config.toml
experts_per_token = 2
d_shared_expert = 0
normalize_top_k = false
n_head = 4
positions = "rope"
rope_base = 1180.0
rope_fraction = 0.25
qk_norm = false
init = "uniform"
init_std_o = 0.00802
beta1 = 0.95
seq_len = 256
train_tokens = 273000000
Below are experts of layer 3 (counted from 0) of a mixture-of-experts language model. Rows are named router (the router's row for the expert), gate (a neuron's input weights, with its number), up (a neuron's input weights, with its number) and show model dimensions 0-255. Each number is 128 + 32 x the weight over its row's rms, rounded and kept within 0 to 255. Numbers have three digits each.
After each expert's rows: a language model's description of what the expert responds to. This comes from a sample of Wikipedia text that the model never trained on.

# expert 6
router:133119144180116121145120171165150060145118136123160131150189107161129143150130126122133134100089064101142192090142136077146067144095123114134141127108151147170111150187110102146138107091114143177137110178133152075087131103077104090130091203115145141070108130063127084106136143124145123157160123158089082068127120156125160109196117160070144156162101120093148166132164109167144105152126124108120118113129103091124085135162139146154179119088135156052080153095112178120140084149203157135111129107128146159172093102132144124147090139043138157125106166110131192090117148139131162164103180179137122100093151159100127122116097111169109088186047146085072092107069169150157165165129145084197105153188138157153089107187127140163060141157132176122198157129066127134079125110114127
gate0:118094189151201085129087111074098132120140088071128115122099132172164121149144098100143139155130113187115095113109130114152101156153114136122154158074067090200152124106132041153130162123157119085146086074083121126171077212179127142097156128102143137163143079151089151163162127170079105162148087190181147066126104155123087092155127107141122147136121086131161162149197121100146074089115115143167152168093163159099144073091128091138130073122171099113141080174147168096103147132104124108160145125173167149139158093085082122109151097144068087132117130159089075136122153138119118087159134109138132105109095120147087168171143126130105144117164203117144123159148128109130109113152049162072136098102112101136168156194125098168144112195131185107131127140134160112127212122068152
up0:159140144132143119093128073158151110111197159168128137066111175101136184060166100140143151070152099119135135144146158122102091122133086193124086132104139202134166158133135099153075095118136132124116072165147128137112125132097159176103108094127123213154141146161157184101088158192164110179164088094121101097141122119174142186130137101149091144140115198146107117093125113114122187138165162139116165078161120140132151153103116123137147084100121148089133127129135111135087127143117141139156139131128113125108130123153183135116055112170116159117110154072185154067119096164141172128131117107188075197139170094096197102160136105120152107135134180137120121124064072189090127168132198150141159151189079200075148106136148105092109165059087103137107133110133128077199061139147121
gate1:125150126151073115101179192128081160177124108096085131089086096074132112093122129206082099109096151102174093092110149147124115147100172087066080112152153122113099117067118148167114129143135145059113170137127111111106167141115118127115124103093139140141118074211137181153121099113129165120159146168148144158151119181137126144124173155109085115153105187114140114178095113140093130110108143146090092103096145124130109121135125163119157078185084136120169086183172114131118104105078168106101083143117090071102167139083107126137187159160162081146144114108108113148149117123121128091084177134121152161096133137201130167162075162074074149146103151160090111170122124090120185105150082190106089117135124190145092106093146131068103150153104096019110110116081154211103167137091094
up1:122139040133078103142139159097115127110179175147121152109141133080138112120133151139133144140126128118124126110125218071112093071164121162090079137085135152171166126098055124150145131113124144133172090117114125142170143135059143174128121071111122111153097168138098154110101112131113130085144080070134145177147151114116143101137140197092137087145150130149158128197156153163092162100113177127160146109106156117162122118172141119156078153154085143073120146152118139186114108137131168094122129118157082128137183142076094095139173186062116068142165065103124114174130105081159131105116126112155201180123142126173157170151153061043148102161175104168059157117109114141157128169099119136118086131156197185157145161133133101114109136135142109083194093104040158181109114139090109
Spaces before numbers. Bare space tokens before numbers in tables, lists and measurements, plus the after verbs like described, considered, and some mid-word pieces.

# expert 15
router:100122175122127176180131150095155190074101141101138130136129125118141159074186159122201161136127172120145116144169105137083194167206112151105124119093117076070174141137087087219116192149082130090118159121137088120085141119092159123132132104099174110099116125162108150114117152088130110087100133056160162103105145127102164108127110181121155081148117168158139159136105129097094149131141167138128144178128115164099113147102088136150148094152151079167159153118048127096108089101157163093058145081147138178141176112149065103098145180139096093178093149103101095140101155130109132140145130014157128113114129069154152106157109114135116096155216115150107086128157137116160134063063144114068131071121140124133129144145168109076130105124162145137144135106193134087151131167164131
gate0:124126189142108169103110129033156146095089114086129106143188127147198131158098118098122078136109201210148148182155103116114136128132169132168157166180143126145097108130167147144138129131127145175168116102116110139150124112198118143166094091060080120157096039206143131124162085059152104098119194102134168158119160085190172112179091119043140088084140153163144131131152152115180203142109088111148148119148182142146154146148131102140122117115093113134081134171123103109087126126178095133166145189069139104154096112100115135136153156105117136111127101098120116111125096131133180131078115118209142143100080130128126111088129124172122119116115128125108154110152069059129141152170174143148123130118079112120187104113134119091187146101089099128105083095093173128138067095098134
up0:155134141160120081166119080116118165128153138141122105094104135074086143160114126103185116165171089071078165111034155154149108068150152153120128105139142187110124110138118019099142140149142119122126126133123123110057136131128111112108113120116152119160124144146102086092084148102103175151116073207142157125123149171108094238156082100160125093112049063090135142156087128129148088065146154082135136165121081112107156095127108141103110139198084099146205124119117130141111126094185191105073125097173138142136109095106132070164118109147146107161168128131123160122149162156114109157120152165048149144110102152083129109098054136179144094128116146128133146142102162099122122153051128133156163131160142131164121124086178162074122156126082079111139181183132132161111126165134091
gate1:116152173139124186135121156212152124115134148149177119128127166216097122132141143128154111122143099129131102102115096178160143183174125118125094061141120107125086157165154131062098112096097110181140137138071093148164120141129136128110087209096130163102142189088123168076118119117103100129132163130136141135096091114127172137131155130116159110110162131097107086227137062141164124143115112163153071136136145116173085112086161118131069181159101072140181055082129132170140121130061125113072075180158080122118155180135201149100155185114118158101118165116149170100115191165084095132130137114152142111150133112169143159123097102127082057142093112101082068118108149130172089177135109105103137141130095143146176102162069131091065153144137117113125199111116089141124138134080153
up1:165158154165125155121086125151119111128157171125140137155141142162163157139088137086119076125173097158129155129144114132133136189193125138147128108145108083089070175133145120133125123061118115184128110142157106111187128167146148121109057221113139187092107138106157161098105133137115095110133183121125128125101106112125157108136185137111125078089171127094120137184105111146175086106136083125157057114126128151129083140049178093123104207181094077141162091123113139191136143143057141122047095158167102105137142198148163137110140162146097142122126136139146199162124158164065104146144126108171154118089134140157131119093099112102053081169119099144128069120097122128169122206167118125111150114159065130111139093174087098141104150131171124125153201187129054134110110120078154
Line breaks, heading ends. Line breaks, the closing = or == of headings before a blank line, and an opening parenthesis after a name, as in taxon or infobox entries.

# expert 36
router:129144142165120112137124183178142056143132143118174129158189057160128140145145108121122125114098074124161188103150130087142076133102112111130157133121151132137129141177116080124153094095102147164120103166134153083094129097053103110127102188117159152081121146061122119114130152120143125173152123168054084087112138159144165113193129160076142160142109123094157154120154120161154077166117106097122119136140107087137063133136143166131172103049136144057084164126110171129148074148198156130084102112133132154181097104135139127152091144037145155137108179118149184093115145120113154142124170164137118100095131148103114123117098096167119097174030125109079092121086166137156179152141144085201100142186122154166109104196122132160073131158122179134217153132079122120081126123117157
gate0:089148119161102117163149135119133076121102122139107108097122131142137129134163090161112119135145134170128123176092117126091101142166154141103174193135136165125102139092120158083104136105084111063218188107096053099146116103128189152118086129193163107102152142156150137162106135178143132176133140079121143124099104107168069097072050173177190118119161112156169145118084157205093185135193145154146117147130116142143109151127177105112103072122098112106109152122177081141108129177092072111109116092045116119144190113140153164126088151115122130120111132112166113136103129189174079122111147140123128151131144158152166143144122116177157152136136154128124093110156132102074116134110114060135110096098221115047128182096140094099172167145134162160118055148160202134191121149154120
up0:106148162151138103133134130118131117123144109137067111119082124122164125136142077157124162113115138185125129150110079156071075199116133143095135118079083113127128151124106181078084132112091112119151142090147075151133070111170167134094090179109178091104120146123080188160059086128126154172116155103106166161134152059159062141103080096117155173113176127188099113082155156183103217116192102085127075132158139117138108116128183116154057118110111094095090139137148149129131155118156141109128129073137143111119172072167185139118075177145112135097095081121218101162126136132137146095106131152151107131167163106103186107101190129147179120132114173138113085166133167121135155147091111036146152124151147149103156162104085104121143209141153152136144076121188122131168109112167106
gate1:197166113119118125096190113121149175083130167072145178117115155080118116091172150095145162206130137105119112136135138100078161084133144139081142108134136132131125104156114147138155066137106169069143145144193112121091102135100085094124107125120141091138106124122158111071125108115124118202110161112156159156149149112115134105109233122073072092157138196161083122152114143130091114150173123148164119142090131112148074153133157132110157131154109114156174156084153119118163185143061188112086194161128186117166110061146104131052104133135067135137125140082129137111094104128102150188086191084139124137122127091159157128133136126110129118140153093069131142107119143116103146119088172147139149141126151064183180141149059112112176125186093110110105120119102061111177089137191045
up1:106126047156063096200143137199122108133102182164095117137150119150161159148118108179148128159119121181130163113218087161160138141107125096177155111095125132171114137084120105172122084154124114206171129104114157064148126127145174142121181158116104125121157159102116133160144137119122140123099113095079104115119144176102128164133072137146079118091145072183071062079094073102147107156162125119152104144113063118133121111135095087151133156137150147152121112137123123123126143105096137131149001108097175121181103142156169110100120149122078192119179088111124111147108136142117164150153086095090134194149107162066172090095121105122183152159178137110136138113100170134153116128127136126164040124123099143147111082116138170135068103120161188131099141115130133116042096172091148
Surname ends, parentheses. Final pieces of surnames and place names like -ell, Campbell, Watson, plus opening parentheses and pipes in lists and tables.

# expert 30
router:118131150181118100138131187174143061152136134119154123135179096155138127155138112111111131097108068120151180107134121095172059143108131096136150125109164148158120128172102089127126111087127127146141115168129166077092129110044104109130074211121140132089128132057138085120130150127153123175154132153062082084125119149136164110188123159065143160147102135079154182118158121165146103136123107100130104117139118086130068156128147145142170111065147125075083158114114165127144068156190151114096123101118139145177085111125120131157091153050142164128112156111148183088111143142114137156105184144154123083101130136101115115128098109163112088192050123108069091107080174146159185159134159090198087167179153151157087093200116128172076136161128174127199170127066141120076123123114142
gate0:112141141141094151121096088080218145158157140076104116115128150136131172122139141157106191162188166133098101111121133162140150132154197222176147132094051106051158139141076087154144144124153138141097101114092106119130096122169102133106086157143113113153120154167106180118141158090162133059113167163103113082067079113188107113088116168155121144088131174125124119138109180069118146105122105119133126142097137115162166132114114083104093185128165032121092118078184127160164133107086116132101076191155118126144106148135103073145133165115129094107093119109113094132111141155112116104063161115151146214137152113155128153121141130158081157128137132116208147131115074134164177141116181139091098078154175092088124114117108108118176070212172130143130144088125116132178169113107135
up0:127143096125143148132082142161165127071089147124138150115115117193112127122163082158148150099074122123170120126140113178100076209155113121082114112147124163226133155122108138178096122094186122176145180155117140076128110180160159116095114118090127197145166137133168103133196079151118140088115177155169135099143169095106133213120071125168143097140152139152127135137104168151162079133138124059146144125122064145156105132119133119160118122089137160158075113134158146144168115127147083130138183081126186083101075140108172109102069112105104082110162174164164139120197159084157146070149125096102157177045111125165127121057131110113156135112132066145135088111140104175102105124108084177111038141111144183088114160115158116127140155151128110139122184168084106120143115102129162
gate1:113101192127168119109162116120133157110127141069153107098108056111126157129081155142071083124136140115173164110129122180114190099164073185094122164091105170159123125079140185107139084173151151124071121077132154094103129169107114117116165137157152148138117123134093118170133144129117139122123124099071112077085085142124141132129168113064153101160141144111146100151054165174137143128098147114194136104126157112162151121154143171130112121115080088135195132128117118137101110075119101113147117170188156115101150145159115140102118160129085119112126156185123089109137104112142063076117108080145178119161161133049126059182084152120183146097173117183102140155112070212132122125099112172175131138137159154175095062101182172068180070136087103110120143094163133145052106087128091
up1:169136114126095135143110159186132116094156070116120175043128076142207135114141176104170067160159156093142116114141201117050045153185094156112170121096218144151128106107145139074115148117083138106083115118139105135126118124095157190153109147135100128119085084181145112130126120110139187115145144146132083148159053156118102115109117119194086129132159192185099149153117121152130150133116121145116147127168131152109135180130108091141120097189155126135129136128138095149134191062179131079127143136184141115093140214096130116117140211173100107130114128158153127154115049119122119120140165123100112152146119110139066110115066165189157165090133196154122091140200065165139139095140125140152093164107102121132116135132089159094164143126149147076116116111072164123139122145124120
Table column separators. Pipe separators and list dashes in sports and results tables, section-heading endings, and to after nouns like need or much.

# expert 53
router:133154136164113124137109179170138064144129128141153133148179091139150137162126130128127143107110086123137185100133131073130073156101136110143135134113159141139120144194127084126125099096125141163138098199133150087093116111056089091140082196129150137075100143079134115112132161119151135156172140163072101094112123150143168105190118174080140158154110130087151164108179127152173095148148099087129110121150107086135064140132146177141184099091143131060087154106128164121134067147200144120111124119132131136171087102144122115157082161045126156120102173110126175104107150114124154134127188154156107098091149144099118129119081095166139078170043142113082080079073176150165179157140137091197100158192161156160092107187119117185074135163125169142215159120071131125085143103119144
gate0:139120105089096144176124125157132122140157107138133089165095148114164061210163189163090151188110162094157138132069169151089129107099104108121122112101106148160148111115131113093176104141152186119080122095149103085160050134130121123086079078114069154126209153128113167130109105113104129147104149160148143102205113162157163148089068119158140142078152134179132150146155123113172159101103179061161135143170111143127147089123077130106143149123132139163150116165156108109110134133086084138105199125159162099061146132100168105125155182109121135146129167209105107206141145143152150163144139108132094126097092154086111175145154177123175143130173114114155096125041164141137134158110134134082137141099115086141131190082115122091201081146136113182144059122128100109145123092210152
up0:087157164118134108099104144143182154137089109090104139157132120129124194093119058077106145135159108127117141123178108164166192099125155097133123160115137062119150144155094160155031110158128082173098130123147178098082155142126177139154211117195158105175144105122172120147118170158084098103119147077138116163157107115146161097119160122141130124080105122154072133110136130156142111139119124076129073133102054097092136135078174100187138079118201078124109117074088149167191128149143117130173068131152083188177086141139144186100153077121134191146119057123163044081087104099145149161103080093103119134148125163120104114133155131153108118122129184158106152140172078151147117108136128145161154114199091092170113105133149089152110112103128099129070136077108129123096149138098110
gate1:125143176155153106089119121145159145165135158148086097147129192116112152131084165146105108082165180144136092105090093099097181116154112118134114114169139139115124174111127128163170255152078162119151129111093142111179182134063130074154105188146154137102135107148119117110171160062110151168149126128132114149126088092125088095075121139096075133150130115125133141109123164110108168111137125189139219113149097113132140147152105115095107136151092153119087162112114103109182124094073171130131157137106103101125127140158212104051131176135213093091163112054153147139163108119073113099144150139077167117095127139170163088176089143118134115065134169139147094150101130106140147136138130097127107096074133085132189072097136045175156124121104143064085100152131093071114093149123107
up1:126145117099109071215119155168134119109080164108078163131230111133204108153097118129163191108108107121058167114143166091130157154142090067062114148170150138109112104166145115183103151151145130167126124122181136154104106106096072103144121164151167127141146139132139124139132113148158092111154112120133095155085080141152137165188086172130140150113115120117144182174069096099098187132089183113106110114120140094095216143143119093153123065176132160134142089106081151102080122108114110112088175153124116130113118157093115163114107146132110086124038108096122147162128119080151056172146164136103151077091139110193106109123115104139129115134100118135128137145183100167122152117101084154068170117132161052136132142098125124159145122051122134162163080149150164098123091071093189
Sentence-ending periods. Periods closing census and descriptive sentences, table pipes, heading endings, and verbs like were, who, can after a subject.

# expert 28
router:085136118146149076152128155119122128085090073116136089150166138138114097177084176092084115142132185136100146114068123111170110157076149150107134181207103074169090185143112054158188129111069133138087098084157149135086104117111169141089101144069111128100195093196144162156082123125145159140143090145098140077116096131158136113125142152085186139181127160180140167142157081155106163150095112177125114109132099138161097133171086081097090177106127163141112067133138082162120209156132148131162134131148168163060115136158143095138115085188109097105183136131078129159188100165172142166199134131148111181105159168093153131112193143142117131131185095073081109117132149112057133088109119118117096127143123134130105113116148119136174149148144134081153114147110163145125188107146109
gate0:112176063156157149165085126195130150139105076089132091119130133132146158138077118160094095146097132096163098076148140177127084072093078085127074142130145108119110118147095132163162162165126116121131162117125128122121177120110188174137109135116133119166166105116122070124183040125105109116163120132066067140104161187103148165138137143186117124148169091134111125163147150173099150077176174151189187137181115166115129135117118168106137083104182160205130155144070180122107152121125127097142125132173109121088090153097118114083097079139129172146103148206135132112080136161144193177125075114117143142148117122157183083173139132147128146142128177171070095108164090145126112048085085081168166150131166092121083111120125089167146085125137133098148101059148124131151124130062132
up0:166160088130160115146143144168157118086084097145159175082102133154165162118086135090105157147109127104134126123086130190139059112150069105129121124088146126145129136163135102133070144174107074091110127085152095111138202108123211124131161148133159095147170119110083053127152074079077158132129159145144089139078155166165140159129136168143122127105178124141106125160124128189104162117133151118219173121180053127118150133062104182121124119111107133152125196117095153133106102142138151098135160124184100146088107185052147128072109106052122156156100123158123101102118131158120105160090132091110106158122099170135138133146141085099083148108120199160087081116123123194146216041097085115183118164149131169133136065108129112168128150141110125164170150120142104108132116157093142
gate1:089132089126165151111189124122101112163147126089132092128145106120134109159110141108176114104158094174127136129063172141184189154156150135086146153103074144059100084118115132153124079037154070184119123108141070127141110106141179144156144200088110134098117106137143096130112172138155162116117188134143117141098157133173076124130150146177080143142090062161117118106070147131159143101117128205145120145096157060148111069144201140108079158147106162141121133126096150157105131116182134099099117161104128133143195068124110126145117144138115089148165149121150134185099141119164107153114155171120099140093100110062150171173093154112098131167176085099144107127167121126102220170163127098119055080125116055119092179083065148150126148114082114117086142117112070149120089111141174
up1:155185158143168156087158190103077102128107154133136139141119195096147142145113133114086131116109113151144094144118101081145186097125098125086121168143088103071175108173132061104198134125086134189125114156086158134101148110160129111146134142186169101125128171158149141060108116133067114188092107055109142117097124126114175165200130105100139168151107099080249109100093058098182111104096142146106112163049181072139174166129087124151092085156114162116167183078096130157136145100117146110109167123167139129113108137107089165123105148105147103145152143105135119152118108110051135099166092138129069144145116182144088107091191137145122141165131113160113117130199081121158156118112146138136103062162111093158113170146122144140112099092132161098112117154197149096139137116100121
Definite article. The article the, The, and possessives their, its, each, usually after a preposition, as in for the race, of the Central.

# expert 56
router:112112127127157144153131127104149171132159163116143099073101096121070135082100121105112114144114123120160000163129151117077159104115141134147152101093126120151099183122143178115156155182165167098154102082144132101152136202178091146159161061156113083194115109163133135152149144168115119072098112094133147091109136124098047116114121084145146165123107144112178142114121114057136113162170113104125133067108153136119156074115120119142029109108121128130200129084095092111078131120114154139160148146160110139130184130156162185123195130150148157174111146147132063197152101123152131060133087097093122194118170106165174112096172175119133142146206096085102117118123112148098136079146137112110116103130147101133139137092162120064152160104121100161140146104137130084188172131165136
gate0:128144169105133151075173123113110180131132141126170087110151143128164085123075095093106085146130179137096154123173122061155079145127124090138118154108115116113078120113080099113022144136136159121108101129122126098087094153206098138128143093122142077139171132174060105165147150061161134157074094038094144139112099096079069120156101142160137140186108097143093114144093130112163125163074123213135079105182203143168121111073104115186147135127165124127181162146166158136176174093142088153087127106175170114170171136192124129162129140129153108122063170134158145107134186125086116137129144094123129080124158149133084195128127123164126122118133103125117082081156102118137101135165121113121141103113150136147182206125100174118096129190144182145113157092107161120122168162147124
up0:146100180137153134133169162135155160099098130108165074116143172151134094132162098121136089140142132085102173132151087119121097144139177087124119170159083133088110079082073078101101112127163151181039181113199118077125071208212110117107144090153118121087189170149155123167121104056184116117112140101099142110176077134136174147147187097134099159198130109089098085097124102149105128126065130170108117142157134152111165128124087128139102144141130141030118190130170168107166106075107106088154136086192193107149172116116109102186075132137116092097088134102113169161174147159116109144124136105159114096085137096102095153105155132187141137125154164159096095168165119116100134151134148119105132164117153155157151166081119086100128162096090117063148129132089125110147135134108104
gate1:087102142186147125138185179143084076088168191118084143154213122117094145166116088166143128129121138089136156121125152167098120158128124140104109121152061065174143116135110149129146113144097170062062116093152138112169145111111028134170129184120147129167107154145070155112151155170091149139100125159183134143158119152168102116114117080106144139182172140100083145150136146118102152136101189152139131178094082105137112092128073174138078134084118161144148179171134104090138122138123132116092103134139096114162132198107122109129169127119093167120132092139157050099117198143092111154138158140127179085190112050065150101129136152099199087176084168173125146135140134084167096119136157162169120114115117132109080117126157156082137062103088145084138128077106105083143138163109163
up1:098132153149136129157108202150101075138053109093129147147104150077142160143065187066103146146115112193104144149159126108143064198143175157178138152121075151062152149136183120212097149104120159148153143134106127125134087129120106111080115132074090138084103131182122095132089146130174151119089082112077117091094117111161121133073115168162133130148124092113106134148135084078161145138127111101077149131116214117114137131168095181155126067164072126083130131142143123094149121109183187155138196142130107161131150119189107108140088178155071133144091103150070195174101133173113107190136136141119082124126112145156087151112099138063154176120171101105133142100128125128110196098109114167101131086125095169180167143166111170149106129144116104099146117139150067097135171107152168
Space before numbers. Standalone space token before a number, usually in table cells or after a colon or preposition, as in Round of 16, in 2012.

# expert 46
router:122120150148119131143115170175160063144132137124150120156191089159136144155132121127134137100080074123146191100150125066154070158092123100142145137126154142165128129168112096138148095082119142166129099169134156081070132104070091083131074194103155141083119153062143092106134142106153129170149134162074097081132135136146165129194114161072141162145097123076150162124148111166145113156120105094140119119147105085140069141147133156119193105059131137065078158120130172118137084156213159124102116130119128139172100099152147134139100139043140164131129170118125171086120130141110133134103170155158100115111143136107101114146102097170116084166035137091081096086070174150152187146141157093192113139176153145181082100196105135184070138161127166143197156127079130135074131122110139
gate0:163100209124119100140089091155138142133168127103108173122132228124105112098128117146098122148121111068159110126106157121134185108136104101150104099112076168089123142148140110158154167162161170166132100127157105098149108077131171117151156074137121097119166143117096209148084163125195124105140072160149163151095191137173126173157096086162099139151100113169164143069097118144111121160097130182113129127190134109128146137087145137109096120116109113079135155155100123145186128161138042110146106147158105189130074116138090142145115188166132108136117146114203118198145203149132153131083112104160175112096038089141112144128101135101122107105211138183168133149185114115169085150090073091089108144132115169066132124076120081136147109098126081111107149175084152118168151148124104
up0:107103092097151141151147150086066148132081132137140185143067086106113070078221101178151136115134103137106070146096138176114079154121177121159126175134143150142152108121126162154079112147170199063124082167139122113162160159178148167110130149096103177136127130126157147109105125194110137111080150089157151114149143129131109132138124132078169134147134085137134127128087124125090165180122187110085097101121109168148114094117177079168134146112096158134135125096146130096146139101099074114120089152173142075112106151136067120128201140090094124114102129118095120138167117098110115138139154153157104113126069186088118160141123070142082041117140102074114108152059148205148201100194163171163070084113112148081143148080132135100129111121163088155084141104118058126117073125134180
gate1:182092121160124166133149119077109196124120088110121138072073147138118071087134149113165097090127142156119144133133073144088157118117085163187190136136150139152158135064127107201123109157106165083111144087135114130160132176092154076101152225158105174151106125133113107114130117093136076067101169176127136123122089038109124098080109148107145188161120078111202169074132067076118125148129156136076149120068137090087124119131095090115166122129155122139134114189139116196112123089133146110113139159115136119118118103090103154107158157166093169113113136170098086064119111161078145125109092088086104138098107140176211132148130115089118136086156150154165125126153182171122113126080151188047104101141136178084133138087114157118148125122097102156090115140088084126115159099157114
up1:159074088139125175078173170102105169083132088092121137117088117142137081087050134082169109121111127125148128084159126140116143132072092168117164166109121155150182113069096090132125089161162125123098132088112158143151124152081160098053178145173093156099070112154098131136180111127141073119097152160137160125136122072088124158101115163080178190152133081132163145057193118149187102114133131109164169142079088099087125129094074096103162098089123085113073109159114159179089109132176127097116151127045139149116113089118133121123157179117129094112152138159136123158111048106116121134121110120138100098139111085154109119163173095132130155120144182172200126109116154150125120114048140174059129116125131156069190178070113200100124138138098093110139116145125139162122135169131114
Cell-initial spaces. Space tokens at the start of table cells or lines before numbers or years, as in | 21 or a rank, plus some names and and.

# expert 49
router:101078119093090108110143119110061112125177178122088120154099094147155137115170139095125122138125179147109139171178165103152107128107153140137151142095175176140159127096082172139091108139128152113131182135128154085077105207125086092182085137163093147136103101148116105121125149105150092152138125135111115112125156125135142104114089104120098171157112067102090137105113170150112184079130179094137167122134113147129120110134158139094126098121136091100153110140105086094176162109142142096119087109148176126038107131147163085164118123163124103140164169106149063231185111176142133110096125115037085088125137097167208129112107192147181128132174108175110171167165074124183150082157080148094179143098139108055154158112089119129112159086127099127114108102181074129203126160183123
gate0:122137194186074125140151141114134105099103193153122125125192141168119162168213143214114130166130164149120178084061104126079114194178130171127115120122192158109083137124106122106180118169152104149074173126109105104087121103123130166159157138133126133205117129111066112144156039094094093181133164115122107148165118124093100115131062124200116131131146185155180131083167092162132106109178126130150084099144203149145081125130156127149095127127128145134139162118098163145141083227124091142156118160150135142130114156183085104128143126164075120143098083108117112101116177051172139135136092172116128078119163144151169133064148112175128155170126086114144114148124143157122091102104118188118123118084070113127162109138136114105139053119127134099067121142127096132154132136125136
up0:109078196164130124121150154097120154097150106145100125146141108156086164142202140143207130127163098150136140168086088136088159217108161162091162134085180175125064146140125086128142116185154122131076167104100068187071118092124116140138194173085146092149177151087106129131159116171102073121131069094107101126091073185087121112125076156138093148092169195135135118106104092078133139165140135131081109141121074138172081172099139099120082107167110134133142170083102152121135164143094187129151125165143086110166152162133067103177110117117190072121116133141146119111128162079132093142131115145157103085135146174138155085116145133185110139186170154131166114161087071162144134115117117226138101128073111125113145109138123124143116089167132150079083104110122109145156135114100180
gate1:127140114129141140172191175110143176153064155114113176152150147075126066103090117170108111131187129152157143147190122103075100121116146148134130133166161134156098122136122108120203129108103123172124098098138146138165098120151119124076151138155157158139161145127095140179165121142132113131165085175154085111101112160113120116158056183121062126166178119148118113141099080162088093122109156104142133156094128154151071108123160046071075143101107141126135082152100133104110145155112179110200168173179165151052107184112128125154116109127208141109148137143127158145135166071094123184064103112098170078135183157142104097118131115140157072103101048105090125122087137112111162158088125129088067109123119129049141104186187119129114157113167114093134146086173075121123158068135101
up1:136138104144178126166124165103160152122128115172151138112137130093102045119112143134104100092197129143115107133184082095133096122082155128135137135130140109133107156146098060130210122115096151197146098108098095161145192142147099126095182169124185092084115202068107110158186138133141126124124094168154098092085094192105131096153087122079107163161131143149079169177065090186123081145169144121116104142128092162124120149085146109089121171124104150134119108149100134157113127147136163088165140168125132129049135197135144151107141112086195098132183119135146137183136203071148118178083107161108127054129174154117121072151111130137141099103110070086087142121100110176083159147130078135113073112144138141061136128134163133170097145153146115137129174118161085142136174044127111
Table cell separators. Pipe separators between cells in Wikipedia tables, plus semicolons separating list items, such as 1.6 |, %;.

# expert 8
router:098094144173059097077085106121121083179077172131134107164158083142123105101132111094150187163057176089115196126083134064152153162162128135137124119131128123195087056105095081114163148101128092174107108129139137123125109132116171155090123101139093124104118147097191177118103108113136136162179164069120141159116133176085189124145105184081043164128115178128152139094158127077118080095121135094076144158138083092140100159154133109139096172142142118106127148155102148179157135185152154158119151102130102123122131123105151223142149141116125123131114146142142114108133049165128154064102186093121091077084131128127192132146119121129155110161106132078045121130119139144178116160147160089099173122185184152181147135139126199118094154122176138069141119119149098155126126120102149
gate0:104113107164073156069116130127128188129139100132141144154094136118139119154201148121104130185059093118133108130128081174121163168126126100095152149106117152127155100136128065205147115104091112110107165112146087193100136175132111154158142105154175078106173136170079123182108143107108122087087134100124141185118127114165165195129120141111137092158132157135072024099080110119106126191079101114072157133114157123142118090110172166136147189123118116128184120192082097153094152189130118134126141116102079109131121095135122100144158194102148107127177151146183090108111147175050220117093121132146110133138109176101172121117113107109085097159073160123138108141126153103061179123173131115078164170109205085141154139079093141110134103117137158156126067165111150153143123119172135
up0:127143174089165114102190104100120054118071094161105081137161143142140152106099114157102157087142111067103133174078154068110157106132141106138097176156173132057097090122143134114112125186126131162137120151125144098148100114140145191145139098127066138124107162140113141120116113101129176167083070138126140117149093158120102116166163106165096168125173110090146176123069162153117144099190193183107104166096142067085118148117102155109142105113112166134034192092077146106061155108155126152150186139115144223095079109199125121129119068163132206135112136169120114164123147163165069140151114102158181141102111129146140139159127111144169112096124068132112096110134118104141144117110111085110119118094109148110119171175072084058117121097122115158106156128180139097123156106123207
gate1:145155118114101137142071092112140130156116169166137122133092154101122196112105157129155150166072159100098127169122162131122088163172164115185096127123134066168132120177130184124095047142164152086104104111106142174115099107160126194145123104099124152120126111130085101097162125151115104091097073143128099154186131125168083140124096107122097112128047132167094153136131065132105186136180149132104142223081088189121143176140147135135115074070123202108112147149113096150123126099166168182142120125095138163118143126148125176134152118205086171113131132110117112118145140168149151179158140095127091124117076117117046070110093136150095113107213101115129088187138113135079114163151144192131098135137098124186108167119115182126144199148102117140134174136192095122127131119055086
up1:150119107192141125109098085168130127064133156145072095142112124131132171155147161164095138094115087154109119136089069117121123085176175142140166138169183126140119164147116107166184133155127096139079129163108169082137108153115110126131081145098142141072115183116087148090181148173130129106108051089175089110095145123131087189110180154107147070120148124107129073136157081079070089079148101127116148103108107084148145211160143127179126142117177105079123180150098094168099131152109141143110181119063148078115184178131104126148104160118031141101150107202132052140103115158096159134121112123187117145115117137104099116146135131155133158113098176155136149164156099158066078118111102152136101157177078128171104127110098182128073122149052131140131146128155081093103146177099112
Opening quote marks. Opening quotation marks starting quoted speech, titles or nicknames after told or a colon, plus prefix-like pieces de, un, re, dis.